Weights of a small mixture-of-experts language model, trained from scratch on English Wikipedia.
Size: 12 layers, width 128, vocabulary 8192, 50.5M parameters.
Below are experts of layer 5 (counted from 0) of a mixture-of-experts language model. Rows are named router (the router's row for the expert), up (a neuron's input weights, with its number) and show model dimensions 0-127. Each number is 50 + 15 x the weight over its row's rms, rounded and kept within 0 to 99.
Before each expert's rows: "mostly gets" lists some tokens that are sent to it at least half of the time; "gets" lists some tokens that make up at least twice as much of what it gets as of all text. This comes from a sample of Wikipedia text that the model never trained on. Tokens count by the router's weight.

# expert 156
mostly gets: " Inf", "-F", " F.", " O", " Ob", " Om"
gets: " F", "f", " O", " E", " B", " P"
router:64 46 44 62 69 59 63 49 51 54 25 54 62 29 00 69 27 38 33 69 53 42 85 60 45 55 46 52 54 72 49 39 49 32 64 33 58 64 39 50 78 31 52 52 78 67 52 28 48 67 25 64 41 70 58 38 49 45 56 24 47 37 55 62 65 39 31 41 16 68 71 67 54 62 61 51 57 63 56 50 49 56 43 50 52 56 66 79 50 46 54 32 34 57 58 65 36 45 61 74 56 45 34 59 37 34 58 53 51 78 63 05 67 48 61 24 51 70 68 36 54 53 44 50 56 46 63 46
up0:38 38 37 55 42 59 58 58 71 18 70 66 50 40 36 72 29 61 35 91 52 56 66 91 68 39 48 38 60 51 45 63 41 34 48 53 74 57 48 64 57 31 64 54 62 48 45 91 37 47 53 46 40 72 41 39 40 27 33 31 37 48 31 30 80 59 32 58 40 56 53 51 60 26 52 43 56 47 65 57 63 63 39 47 57 47 52 60 57 62 59 49 68 50 38 88 40 65 42 67 39 65 50 45 42 21 34 38 69 30 82 57 58 57 50 51 62 70 62 43 42 41 41 55 73 30 26 21
up1:53 28 34 36 70 51 63 53 43 62 26 45 66 59 47 68 45 32 51 72 30 40 88 62 61 55 30 51 27 66 53 45 65 60 74 39 53 29 33 71 80 60 42 31 55 28 48 70 37 72 40 64 36 49 47 43 47 40 33 59 17 84 42 71 78 31 37 64 44 63 55 34 41 43 37 46 69 73 49 52 50 33 33 51 75 19 43 44 59 51 64 47 78 65 73 63 52 34 36 61 49 60 28 48 48 75 55 53 33 36 73 37 52 42 40 47 48 58 49 45 67 60 65 43 35 40 27 29
up2:30 54 25 52 66 63 59 51 40 51 61 63 58 87 44 53 44 73 41 32 64 62 58 21 71 68 26 54 24 47 54 17 65 55 44 61 60 40 74 45 48 54 57 35 45 25 41 06 66 48 39 50 18 40 42 55 41 56 49 29 54 31 51 57 32 40 40 64 38 58 36 32 54 50 34 48 48 55 63 35 39 74 49 67 46 59 33 84 45 52 46 59 59 39 53 65 22 48 62 68 31 38 27 59 60 66 56 36 33 64 54 33 55 42 76 23 34 65 53 56 47 76 60 61 21 70 52 36
up3:70 47 44 42 58 78 47 54 38 63 60 51 66 32 36 78 49 56 80 63 44 59 39 47 50 64 55 38 57 48 76 22 63 67 36 64 26 38 61 41 47 47 42 64 52 55 70 48 67 61 70 48 50 56 84 52 39 89 53 30 31 39 61 49 59 54 71 39 35 56 57 49 67 52 75 21 50 38 45 42 30 50 28 45 46 56 35 41 66 31 30 61 45 73 48 79 32 29 39 64 79 61 36 75 56 15 59 56 39 34 31 36 41 51 36 60 47 49 59 84 65 40 27 54 55 54 66 62
up4:60 66 46 53 40 56 18 91 76 71 29 47 50 60 18 46 62 30 46 64 74 45 68 61 51 79 43 71 58 56 31 48 58 54 74 53 61 65 41 47 56 41 24 67 56 50 67 44 74 41 39 67 60 49 55 41 51 18 59 44 74 47 25 56 54 43 44 37 45 36 67 51 71 34 49 74 79 41 62 55 65 71 35 44 47 40 49 45 65 48 49 51 56 63 91 64 38 22 38 94 54 66 43 44 40 43 48 49 42 33 29 45 53 60 33 53 49 57 61 48 40 22 62 30 54 35 46 57
up5:59 49 20 43 45 61 31 31 30 81 67 60 79 06 43 42 58 70 69 53 39 49 95 24 49 32 37 62 65 44 49 46 50 57 58 49 42 46 50 71 58 42 36 62 67 48 59 67 70 60 28 49 49 19 64 44 54 40 41 57 51 36 48 55 60 47 60 22 45 47 49 72 61 25 54 26 47 76 29 56 71 28 39 32 38 59 46 53 33 67 38 35 72 50 48 56 63 25 64 63 66 28 49 37 37 78 39 68 51 36 39 47 17 56 32 48 44 38 54 50 52 54 42 43 46 52 41 28
up6:49 64 54 36 55 35 54 74 27 51 17 41 48 64 00 35 34 39 18 62 41 33 47 45 27 40 21 59 26 65 59 84 73 52 45 19 59 61 61 37 54 56 29 58 58 32 64 38 58 70 47 62 57 59 46 51 63 30 65 32 52 31 44 43 63 42 58 60 39 68 45 44 31 51 32 67 35 65 77 63 76 49 59 54 29 61 52 81 77 50 47 55 59 60 61 78 52 50 58 70 57 53 37 40 59 51 40 79 40 48 54 34 50 64 43 33 27 58 47 34 42 42 38 40 48 49 41 44
up7:40 72 50 46 67 72 64 66 40 62 50 66 71 41 39 36 65 56 40 67 46 60 40 53 24 41 57 28 71 48 24 66 56 74 22 43 42 58 59 47 47 57 45 34 50 51 58 49 68 40 40 61 79 50 89 54 58 57 43 47 61 46 22 40 52 43 63 63 29 53 65 37 33 46 75 38 18 50 36 67 65 70 67 55 34 42 58 52 68 65 59 52 73 60 56 57 42 24 37 45 41 46 60 58 20 26 46 49 51 31 36 44 31 49 72 34 55 40 53 41 07 57 42 62 34 40 66 96
up8:54 39 34 30 73 68 25 58 52 66 62 49 52 51 04 53 32 62 47 34 61 25 67 63 53 72 65 58 17 57 73 59 46 58 60 54 73 35 31 49 80 62 64 51 64 52 68 49 36 49 20 46 46 56 73 51 28 43 49 42 99 58 68 40 70 53 56 57 33 60 61 54 53 68 59 66 49 38 38 60 32 52 34 54 40 24 31 52 41 57 59 54 21 51 32 28 50 48 58 70 47 68 31 72 45 46 67 65 30 50 43 21 56 53 60 68 59 46 49 69 64 51 59 32 43 42 66 38
up9:63 38 44 62 81 53 60 41 45 52 23 64 61 67 59 45 72 41 37 39 51 55 32 64 76 62 40 38 75 61 39 40 50 42 45 44 59 55 47 25 58 40 41 44 63 38 47 67 30 57 62 65 43 52 67 79 40 42 54 29 21 30 72 25 68 39 61 19 34 55 76 58 23 43 32 44 47 52 55 55 50 33 86 61 57 58 23 37 43 36 15 74 41 63 31 60 67 29 31 47 44 46 52 43 67 18 35 42 45 69 49 56 49 60 50 37 72 12 44 56 49 34 60 60 42 54 42 44
up10:46 49 54 47 39 26 55 65 76 51 45 42 50 31 42 45 52 63 46 60 68 30 41 43 46 50 43 52 54 63 35 16 81 58 67 33 68 41 43 54 43 29 46 67 49 55 41 62 56 65 56 25 45 78 67 43 35 52 52 55 38 30 42 34 70 48 44 31 49 41 69 67 39 45 27 36 56 53 63 18 20 68 40 61 34 29 49 64 78 58 36 42 84 89 57 49 40 31 34 60 46 28 64 86 58 45 65 33 68 45 92 53 65 39 59 26 61 35 63 67 58 60 42 58 51 44 49 52
up11:39 36 49 53 74 67 90 41 38 18 41 76 80 64 50 47 35 54 20 49 71 68 77 49 38 65 36 68 47 41 00 68 55 57 42 70 43 52 40 56 52 70 43 37 38 53 33 42 35 46 40 64 51 58 48 74 33 39 44 51 54 55 47 73 40 42 41 67 26 54 48 67 43 40 49 48 34 36 55 56 74 34 28 52 44 28 42 57 56 68 46 63 48 70 51 77 49 27 70 73 62 29 42 49 57 63 48 65 79 80 66 52 67 53 53 43 54 31 43 59 43 41 27 39 47 58 53 73
up12:54 33 45 50 32 54 68 44 86 56 54 42 65 66 42 41 39 40 37 49 49 22 56 42 57 67 56 47 64 47 59 50 52 41 55 79 36 31 61 30 73 37 40 47 45 53 47 45 52 52 46 32 60 40 73 38 57 48 72 79 47 57 49 71 58 37 66 60 28 76 47 53 57 88 38 77 33 36 57 53 70 32 26 63 53 77 31 58 28 55 30 61 46 59 40 42 45 44 47 68 84 62 59 27 60 23 74 42 45 37 71 32 33 66 30 47 19 74 38 43 60 40 36 51 74 74 48 52
up13:57 51 48 39 51 57 69 64 62 32 41 42 97 55 19 39 60 36 87 28 44 26 47 62 41 47 57 51 41 45 66 51 65 77 39 48 50 51 47 55 75 34 46 39 61 51 34 41 20 54 35 34 62 53 61 65 24 41 52 52 49 58 54 50 40 35 34 64 35 61 23 29 53 42 69 65 33 66 33 28 43 60 45 39 37 42 52 72 40 30 52 18 47 71 77 63 58 52 41 33 55 37 51 56 55 50 65 20 52 34 29 59 25 62 37 45 27 45 45 92 23 59 37 49 33 53 49 49
up14:67 28 17 50 47 35 26 41 42 60 47 64 56 53 40 55 43 48 40 48 36 45 67 52 69 47 38 84 74 59 43 42 35 43 42 50 67 47 44 44 58 36 48 41 63 61 32 36 32 60 62 27 43 47 48 35 62 18 54 69 32 55 33 43 58 74 73 82 66 70 36 19 78 58 53 59 36 47 72 27 62 63 63 27 64 30 60 67 33 44 37 26 69 70 50 74 68 36 68 81 55 52 49 32 68 35 47 51 22 47 52 42 62 57 65 24 41 63 50 61 36 36 56 53 41 53 70 70
up15:41 56 42 54 57 73 69 45 59 57 65 41 52 56 29 49 21 63 72 70 56 41 62 51 63 40 47 39 42 48 52 30 44 71 43 41 16 27 45 83 99 54 34 76 55 51 54 31 18 38 59 51 19 54 50 32 62 52 52 53 71 55 22 61 82 29 69 54 33 61 63 55 65 56 67 58 83 69 58 32 39 49 47 52 35 31 61 62 56 56 31 50 66 60 63 45 46 48 43 64 50 42 66 76 27 58 49 67 52 68 58 36 48 27 61 45 54 57 46 21 37 66 55 68 59 68 47 49
up16:44 50 41 25 30 52 68 32 55 60 19 30 42 61 39 46 68 61 58 44 58 47 60 74 46 61 57 36 28 56 76 60 69 73 47 28 46 50 22 60 48 52 59 57 42 31 55 26 70 42 36 51 54 36 39 68 46 41 65 41 50 63 33 95 59 46 63 45 47 39 55 57 63 35 62 70 66 62 53 30 51 80 63 22 47 21 56 44 37 38 55 61 45 54 49 70 61 44 49 99 56 50 40 66 58 57 72 17 34 35 23 53 53 71 48 53 36 61 34 53 37 24 63 50 41 57 63 49

# expert 0
mostly gets: " Form", " oper", " vill", " partn", " Hold", " locomot"
gets: " T", " V", " H", " N", " M", " S"
router:62 66 75 45 52 38 56 61 58 43 51 62 74 52 84 46 45 59 42 53 50 60 55 38 47 56 73 38 55 95 78 36 29 58 24 27 57 50 64 43 50 40 43 52 58 60 74 47 68 64 37 38 66 56 31 45 14 77 43 50 53 56 58 40 46 38 55 66 39 65 57 67 47 59 53 32 51 64 37 45 51 57 62 25 37 55 78 58 47 18 46 63 25 42 77 43 65 68 57 51 63 23 68 66 53 35 48 32 35 51 33 29 29 45 47 65 52 57 60 67 53 26 08 38 63 28 53 58
up0:32 57 61 41 45 67 30 24 41 54 35 30 69 75 65 76 49 51 62 64 47 44 33 75 36 63 58 36 60 73 42 65 24 39 54 36 58 53 10 30 58 69 48 82 58 50 62 40 27 66 50 56 70 48 60 50 42 26 44 65 65 86 55 50 40 52 36 45 35 80 36 37 65 59 39 31 34 55 76 37 64 26 52 28 55 37 48 61 33 41 50 63 55 50 59 61 22 46 60 42 32 54 45 44 51 44 42 82 80 33 43 72 29 62 56 76 42 48 39 38 38 41 48 34 52 35 55 52
up1:49 22 37 34 67 61 80 63 50 67 64 34 63 47 49 46 37 60 58 55 56 47 61 58 46 47 48 52 40 49 86 42 82 35 81 28 49 58 61 59 71 49 56 62 70 55 40 40 84 31 52 67 47 58 33 70 58 45 38 30 56 80 65 65 65 43 61 43 67 77 72 54 57 75 51 58 85 38 44 32 58 44 74 41 58 58 27 35 23 34 37 58 69 58 35 74 37 50 48 62 28 57 27 37 71 54 49 71 68 35 38 43 19 53 43 37 53 26 51 41 39 55 70 53 59 51 49 40
up2:66 41 26 35 72 54 52 59 55 44 55 48 41 48 45 31 41 72 25 59 69 57 51 29 39 65 56 67 33 80 26 66 54 38 54 19 27 29 38 48 57 67 51 47 38 57 38 59 27 61 27 34 35 53 49 23 43 27 46 35 51 57 73 47 77 64 42 41 25 38 27 40 67 42 73 14 30 50 38 47 66 70 65 59 61 49 58 69 33 32 61 32 68 45 42 54 59 60 63 57 34 54 29 60 71 58 24 60 52 35 51 46 36 23 63 51 56 51 63 69 36 17 73 55 46 53 67 38
up3:48 43 64 81 54 37 80 56 31 50 60 43 38 38 40 48 69 40 55 73 36 44 54 67 72 06 62 88 52 58 64 30 70 43 45 70 72 21 30 39 63 68 48 35 60 47 52 66 53 58 40 40 52 57 43 74 46 40 61 65 35 79 38 32 65 41 55 52 56 47 41 37 65 51 85 57 30 39 36 54 62 56 38 58 52 76 38 46 64 54 51 48 54 77 62 42 60 47 53 60 17 41 21 54 53 48 61 22 50 56 40 30 37 59 37 60 58 59 57 55 35 28 68 66 48 26 52 21
up4:58 49 55 38 57 52 48 79 40 51 33 36 56 61 36 76 23 40 40 62 36 47 56 20 80 57 54 94 64 60 28 59 56 59 48 44 34 59 46 45 57 64 56 48 76 53 53 71 50 40 43 57 83 44 38 55 49 44 67 47 39 47 63 67 67 54 67 93 56 49 59 45 57 95 41 33 42 53 57 52 56 47 43 84 46 29 86 56 56 36 47 60 67 51 64 37 59 47 59 55 37 51 26 34 53 28 54 60 31 61 48 34 61 29 62 51 57 66 32 70 04 55 39 48 48 55 49 60
up5:35 54 45 49 82 82 48 51 47 66 64 68 67 21 69 76 29 71 59 51 46 57 38 73 29 72 32 69 21 45 60 08 54 47 29 51 57 46 52 61 46 46 58 36 50 34 46 65 60 44 58 42 30 65 58 63 62 75 45 39 70 53 29 24 58 32 71 42 33 57 56 44 65 64 74 60 41 49 52 50 35 63 40 31 38 48 35 42 68 39 27 16 53 46 46 35 31 44 30 78 58 52 66 54 62 55 55 66 26 28 60 52 59 50 74 58 52 27 59 38 54 29 35 58 63 42 59 36
up6:40 31 65 75 56 58 30 48 72 48 46 54 56 55 34 45 62 34 54 46 55 56 61 48 81 62 47 30 40 70 61 57 58 48 74 54 27 51 45 52 75 35 46 32 40 17 29 34 54 36 69 42 51 24 75 50 57 46 52 59 33 42 46 43 60 40 26 33 30 65 72 46 29 51 49 35 68 60 33 45 57 73 33 73 55 23 60 66 47 33 35 49 39 44 39 67 67 29 32 81 35 52 52 62 93 71 59 47 21 67 35 58 48 44 66 58 54 52 25 54 62 31 45 19 56 43 26 44
up7:61 50 55 33 47 40 24 25 47 37 70 47 65 42 71 20 65 35 50 73 40 43 27 60 39 36 69 38 40 53 75 40 51 40 50 64 74 49 59 48 86 50 43 54 40 39 84 69 65 42 31 70 24 46 47 09 51 41 50 40 63 41 78 32 51 67 50 39 19 61 66 42 53 40 25 67 70 65 70 65 49 53 31 34 62 49 42 29 42 54 21 52 73 63 54 28 65 52 37 54 43 53 71 51 49 54 58 53 55 52 36 44 49 76 53 79 58 32 36 62 53 64 55 69 34 33 44 45
up8:42 34 25 25 48 64 50 59 57 73 44 34 47 44 65 41 72 30 52 42 62 56 54 42 53 28 60 29 39 58 65 57 51 27 29 36 44 28 37 53 63 48 49 57 30 51 63 36 79 32 09 44 28 50 53 33 57 32 65 56 37 61 55 47 62 39 27 40 28 62 37 38 57 64 35 44 20 66 69 55 74 42 31 53 74 46 56 29 71 80 52 46 52 77 57 46 57 53 20 50 24 54 50 81 60 38 58 71 33 47 48 75 61 34 62 56 59 49 27 36 28 36 26 34 49 45 54 33
up9:44 50 44 55 45 37 42 60 35 56 50 41 71 62 74 45 50 41 30 64 56 45 69 50 31 83 54 65 06 45 46 70 29 57 43 38 69 33 57 29 74 50 40 43 63 58 28 55 66 56 42 54 39 58 56 43 49 54 62 63 58 39 51 21 84 53 50 48 64 67 58 42 66 36 53 27 64 40 40 24 54 59 39 50 69 42 57 70 41 32 62 79 28 45 62 89 40 50 61 51 31 36 51 58 61 52 66 59 25 35 40 29 33 47 84 37 45 27 31 19 68 39 38 22 46 53 53 35
up10:50 20 75 61 48 35 66 49 49 32 60 48 54 69 68 86 45 62 41 42 61 64 61 35 60 61 54 48 44 46 34 52 79 43 57 53 40 28 32 63 31 21 49 78 43 36 32 36 56 54 00 42 33 21 50 29 46 32 63 86 56 53 78 34 45 39 55 68 31 60 52 42 48 57 47 54 52 52 47 50 77 47 49 50 49 39 46 56 52 47 51 39 48 56 46 60 75 11 26 68 56 38 64 36 86 56 46 50 63 35 64 50 23 46 62 39 36 45 39 53 56 31 46 81 57 54 67 45
up11:72 36 71 53 59 45 60 48 37 49 52 57 38 63 34 56 65 40 49 44 71 50 57 42 63 65 46 55 48 42 37 19 60 63 59 53 42 61 40 40 60 59 30 70 08 58 42 80 29 45 49 47 53 39 52 42 51 52 35 57 57 54 44 20 74 44 36 41 50 87 52 46 30 39 47 27 31 38 45 52 27 44 34 57 34 43 54 45 21 39 60 63 38 66 69 56 38 38 29 83 41 40 45 45 52 24 36 42 44 33 28 40 34 46 27 53 39 37 54 79 38 40 22 26 61 00 71 60
up12:25 84 22 56 56 42 35 47 74 72 42 48 60 41 64 27 40 41 45 61 57 60 70 29 79 68 33 55 42 42 54 48 85 59 36 56 46 37 39 56 53 43 57 62 56 59 51 52 55 44 24 39 36 73 47 41 49 44 53 39 82 39 48 32 34 36 65 71 44 15 37 62 48 55 26 64 37 55 63 60 65 39 26 58 68 49 39 68 71 45 54 32 48 74 40 47 40 04 57 29 28 63 51 40 45 52 34 46 48 47 34 46 52 55 33 42 41 39 48 39 59 20 56 23 67 71 22 61
up13:54 39 54 41 36 53 50 35 55 41 56 50 71 51 59 44 55 45 36 59 36 66 52 42 44 43 49 65 57 61 59 63 48 54 46 58 48 42 42 93 37 07 36 46 70 56 39 57 62 28 68 31 29 29 57 31 47 30 77 49 49 48 31 39 68 35 54 48 50 56 17 58 37 50 23 51 59 48 96 57 59 46 73 44 71 77 67 39 51 40 28 47 42 49 66 76 36 56 49 45 56 35 70 47 44 56 70 26 64 74 41 47 32 34 69 62 32 52 28 71 63 26 37 72 42 64 26 26
up14:51 65 34 44 55 41 60 21 41 63 66 54 67 65 62 34 55 49 59 47 35 69 33 41 75 53 32 48 54 67 70 16 40 43 41 28 43 42 38 56 40 35 54 55 67 31 62 90 61 51 54 39 43 61 55 41 43 53 56 42 41 71 59 31 79 44 31 61 34 73 67 36 53 33 55 41 64 26 62 65 61 42 52 67 38 16 37 42 36 43 20 39 50 72 49 64 42 57 59 36 41 37 75 80 62 57 44 54 62 19 48 50 42 35 43 74 39 25 54 75 43 59 50 06 63 57 66 52
up15:32 59 37 61 64 26 28 49 25 49 41 36 61 68 55 49 51 23 56 47 68 31 20 46 48 40 44 59 16 49 52 56 43 32 43 74 51 51 76 60 48 36 47 36 46 70 59 54 54 73 41 40 79 36 10 62 61 63 64 54 75 46 72 55 69 41 44 51 36 37 53 41 51 34 44 67 43 60 16 56 20 24 37 59 59 38 50 39 48 61 48 85 55 63 39 48 58 39 54 59 49 41 41 50 53 41 69 25 58 39 40 56 43 60 48 64 06 23 47 65 64 38 25 61 50 30 43 27
up16:76 55 47 48 54 58 43 64 82 57 45 62 30 43 86 30 57 67 72 43 47 57 81 56 72 47 53 47 47 41 53 50 56 83 65 53 53 48 46 60 54 28 63 52 45 45 41 60 46 54 20 50 51 33 42 44 50 47 35 37 54 74 60 67 66 60 34 52 35 55 51 29 69 25 67 67 60 98 34 40 74 33 62 77 34 50 51 42 34 40 38 45 66 57 26 70 34 40 59 50 52 40 33 39 56 33 35 51 34 50 35 72 19 60 52 39 50 75 39 46 21 61 34 58 69 25 65 70

# expert 6
mostly gets: "–19", "–", " Sy", "–18", "_{", "–20"
gets: " and", " (", "/", "–", "ou", " U"
router:88 41 49 55 56 43 74 50 45 68 64 15 81 62 41 63 58 67 54 62 62 55 62 56 53 54 41 61 64 72 68 60 32 43 47 85 34 50 30 55 36 65 38 71 46 57 51 31 47 29 37 33 52 47 40 38 53 51 50 43 66 43 38 50 39 58 64 35 73 61 51 43 71 38 56 47 72 26 60 33 48 28 43 69 43 54 32 68 23 40 65 58 48 65 35 54 64 35 57 63 66 18 56 28 47 07 55 66 76 38 59 68 62 73 44 28 45 53 50 53 57 35 82 49 78 41 43 55
up0:51 44 59 40 61 32 43 48 27 83 33 27 54 70 66 51 49 60 47 28 45 40 52 47 68 52 55 96 60 65 75 55 64 53 49 58 50 30 53 29 74 31 57 41 60 58 39 46 37 48 68 32 55 70 11 55 43 48 37 38 69 73 69 43 68 53 59 54 44 25 60 49 71 41 24 38 42 45 30 52 38 29 43 90 49 55 35 71 53 71 38 47 45 83 56 78 56 43 21 29 60 25 37 36 62 58 44 47 42 54 66 56 61 42 63 41 58 70 48 46 34 36 55 45 73 58 33 52
up1:34 59 43 58 65 44 17 54 33 66 60 47 66 51 43 46 52 56 57 29 64 57 50 32 37 64 83 39 74 53 50 51 56 51 43 42 55 73 47 47 58 56 16 42 32 08 55 58 78 55 42 29 20 35 50 60 48 41 44 68 41 43 54 54 65 55 56 40 59 33 48 27 74 35 93 50 46 63 61 50 56 60 66 50 31 32 71 25 47 55 68 73 70 71 28 74 51 24 48 44 33 42 60 53 36 41 51 38 49 49 88 39 61 44 47 24 34 62 74 62 31 52 60 42 66 61 65 53
up2:64 38 38 46 42 36 62 79 68 38 66 23 73 57 27 56 69 26 59 31 55 59 50 47 50 40 43 71 57 67 47 70 55 49 35 44 19 48 28 53 59 36 74 41 35 63 53 56 53 54 39 20 48 49 67 48 59 21 00 43 42 34 50 63 62 38 72 38 63 40 27 63 46 68 49 42 53 58 42 24 32 33 50 52 49 52 37 48 18 63 26 53 47 50 59 48 64 48 22 71 55 51 37 31 73 65 51 66 43 61 59 47 66 68 27 85 55 45 58 69 54 48 35 67 56 46 72 35
up3:64 62 61 30 76 31 43 39 39 40 61 59 54 53 34 37 75 62 51 29 53 42 70 57 69 64 41 45 75 51 62 64 35 50 80 51 36 20 43 60 48 45 44 72 60 58 35 13 38 61 56 64 37 45 64 23 76 35 61 07 77 44 28 22 55 60 48 38 60 51 56 38 51 43 61 74 69 22 37 30 61 64 64 56 47 30 56 42 27 59 50 49 60 56 84 66 31 46 43 58 52 44 56 85 48 51 37 72 32 43 48 57 68 64 76 50 41 49 39 53 50 61 49 44 61 36 35 57
up4:52 38 63 61 50 45 18 59 56 53 68 34 48 76 61 40 38 49 46 70 44 40 61 66 51 41 54 52 62 59 58 57 40 59 26 46 45 54 31 45 31 76 40 43 54 51 59 51 90 52 47 77 42 42 67 20 13 57 47 45 60 65 36 28 47 36 49 26 44 66 58 33 70 14 48 61 78 30 50 50 62 25 58 76 42 47 24 54 60 49 63 45 57 62 41 54 45 34 34 51 37 37 28 25 50 25 87 77 52 64 34 47 42 71 52 38 49 83 45 44 48 40 35 58 31 60 28 47
up5:20 51 43 30 55 60 63 31 72 61 42 41 65 55 65 67 54 51 30 46 60 56 34 46 54 58 42 42 16 42 58 53 38 57 62 88 26 40 50 27 55 43 21 64 44 84 39 65 39 19 40 50 81 49 53 30 71 46 44 33 56 39 32 77 47 58 64 62 43 66 43 35 56 29 44 38 61 23 39 52 62 51 30 73 54 25 32 37 72 56 59 35 53 45 54 58 48 53 72 57 54 30 33 62 50 27 54 55 58 52 56 57 74 74 36 45 28 38 47 70 16 44 44 47 25 75 59 56
up6:79 50 41 35 58 77 59 38 47 50 53 49 16 40 28 71 39 51 77 62 52 31 37 85 57 37 32 43 31 63 61 64 36 82 57 60 44 13 69 50 62 58 35 59 40 56 63 48 36 36 31 43 43 61 66 54 62 56 51 55 39 63 71 64 56 65 69 45 64 23 23 51 86 61 60 39 82 44 34 52 61 59 57 48 38 40 42 43 38 42 31 63 44 76 58 48 47 40 69 31 30 45 38 22 51 48 48 71 49 33 71 42 44 34 31 55 50 38 47 85 49 55 70 52 60 35 63 64
up7:49 66 53 31 46 58 63 46 64 44 30 41 56 54 45 63 53 44 59 73 32 45 68 38 55 62 77 41 54 39 83 50 53 50 32 57 26 39 50 43 81 34 44 50 61 35 34 47 58 47 42 53 58 70 27 46 59 43 53 26 68 51 52 78 29 33 53 23 43 63 50 30 43 30 48 45 41 24 34 26 32 30 41 86 50 53 19 39 70 65 28 52 43 69 57 51 42 12 48 58 52 38 65 63 22 44 38 34 47 53 53 58 54 73 25 47 35 55 22 66 18 42 75 53 54 50 25 54
up8:67 41 28 48 39 39 46 60 17 57 54 53 68 55 47 65 29 41 40 53 64 42 36 45 39 62 58 34 29 28 41 54 73 36 76 34 54 23 75 29 60 24 57 42 67 60 61 21 34 08 50 34 48 42 65 36 49 41 70 49 72 58 32 59 84 75 68 42 28 34 56 57 33 57 55 54 59 59 68 27 54 61 60 54 76 44 76 55 36 42 48 32 46 50 66 57 40 68 60 52 61 61 76 16 60 23 60 49 29 58 39 53 35 43 36 57 61 48 46 52 53 62 63 27 57 41 58 71
up9:87 38 64 46 66 57 40 72 39 40 62 25 52 70 40 44 43 69 54 54 59 61 50 44 35 60 45 60 63 58 63 32 54 71 36 65 45 46 31 41 55 54 35 58 52 53 49 70 77 49 36 39 53 53 30 39 43 49 33 07 72 41 18 27 60 52 51 37 64 60 53 50 55 36 61 68 28 33 63 44 63 64 25 72 29 67 56 36 21 46 39 50 37 49 14 50 48 24 73 61 51 44 46 51 44 74 49 51 28 33 80 65 41 53 48 08 40 35 51 33 64 47 60 54 82 46 48 47
up10:34 50 44 51 73 45 51 46 29 49 36 70 66 49 19 52 52 68 47 43 35 64 69 55 56 45 53 71 62 39 36 41 63 80 55 56 32 19 57 51 63 79 43 65 37 49 28 31 61 44 31 42 40 49 53 27 33 30 64 49 76 46 53 76 31 69 44 58 67 40 44 55 37 45 42 59 84 26 86 52 69 38 44 51 30 46 45 44 27 59 29 48 73 42 51 72 43 53 68 54 71 54 47 49 28 39 05 43 78 67 30 47 68 47 58 62 44 51 61 43 34 44 36 58 31 73 59 40
up11:50 57 34 40 70 42 60 41 19 30 47 28 41 62 53 29 28 29 53 70 44 69 32 54 47 54 18 62 68 39 42 44 45 36 37 42 38 54 63 64 39 23 64 50 49 70 65 43 43 28 47 47 63 23 32 49 50 61 55 52 64 38 65 39 47 53 20 64 58 58 50 15 34 48 39 62 62 64 60 44 48 57 37 37 32 74 41 73 13 54 57 49 55 58 66 78 78 37 30 22 58 47 48 59 52 63 54 30 60 55 83 37 47 72 57 71 68 32 74 78 24 54 40 50 51 48 47 62
up12:57 56 37 74 48 39 66 66 22 58 65 51 67 59 13 47 39 63 88 42 81 51 54 42 31 58 58 57 50 63 51 51 18 52 43 57 33 35 50 46 62 51 36 41 46 33 42 58 49 23 50 47 35 48 36 59 50 25 39 32 57 36 73 69 36 61 41 33 60 85 65 41 63 16 68 56 75 56 68 62 62 63 41 54 47 50 28 66 63 43 69 62 62 80 53 64 37 54 17 68 65 38 36 63 55 59 49 50 52 38 35 48 62 39 73 23 29 62 57 69 55 60 68 54 48 27 66 60
up13:66 49 37 63 32 71 43 44 59 30 75 70 43 32 65 48 55 32 52 51 35 58 69 48 32 32 41 71 27 95 45 49 55 70 40 64 41 63 71 22 32 64 46 44 57 43 72 27 58 52 28 48 35 49 60 51 26 38 29 53 72 52 61 51 66 52 46 34 81 63 54 40 43 66 56 30 73 51 57 27 36 30 62 49 50 35 49 62 56 56 53 44 54 66 64 70 56 34 48 35 65 39 32 37 39 33 57 75 88 27 59 69 55 53 39 38 61 48 53 58 66 30 75 46 77 32 34 62
up14:88 48 36 41 51 52 51 39 33 67 63 60 46 49 35 34 62 61 58 68 26 34 45 55 71 33 62 44 55 65 44 72 76 38 01 22 77 48 47 58 58 40 30 43 45 48 23 43 70 44 57 25 52 55 43 31 53 25 77 59 22 63 50 65 60 56 43 27 56 54 33 34 56 30 63 58 61 32 74 28 58 47 74 64 42 40 53 62 45 37 54 43 66 57 19 58 38 38 42 49 47 54 54 51 88 38 56 59 67 58 38 31 63 22 47 31 30 44 38 48 55 36 61 42 60 37 35 53
up15:70 27 68 30 40 66 60 51 66 29 42 60 69 63 46 44 45 65 48 59 33 27 54 74 66 70 52 37 53 50 26 62 35 59 55 49 32 22 63 44 39 53 28 31 18 66 51 35 31 34 55 35 69 44 48 25 40 26 71 62 82 53 18 56 49 66 50 49 60 74 49 43 40 42 24 23 72 35 64 35 40 29 45 24 56 60 50 45 58 36 22 36 65 57 55 63 56 18 31 55 55 49 64 55 58 57 56 79 41 66 57 60 48 39 43 43 62 45 42 46 26 48 84 50 54 44 54 32
up16:42 48 56 54 51 50 47 55 36 54 64 40 81 62 22 51 45 70 51 70 20 50 61 44 38 40 31 54 60 48 70 42 50 49 39 40 41 69 61 39 69 40 44 64 34 27 51 53 46 72 20 57 60 70 75 40 65 31 58 49 52 18 39 21 45 85 58 41 56 52 50 61 62 16 56 46 66 40 46 41 57 36 60 62 31 23 63 53 46 46 51 53 23 60 27 45 44 50 37 58 28 37 42 51 60 44 55 51 59 18 26 13 55 30 36 50 55 64 29 53 60 64 92 57 58 20 56 65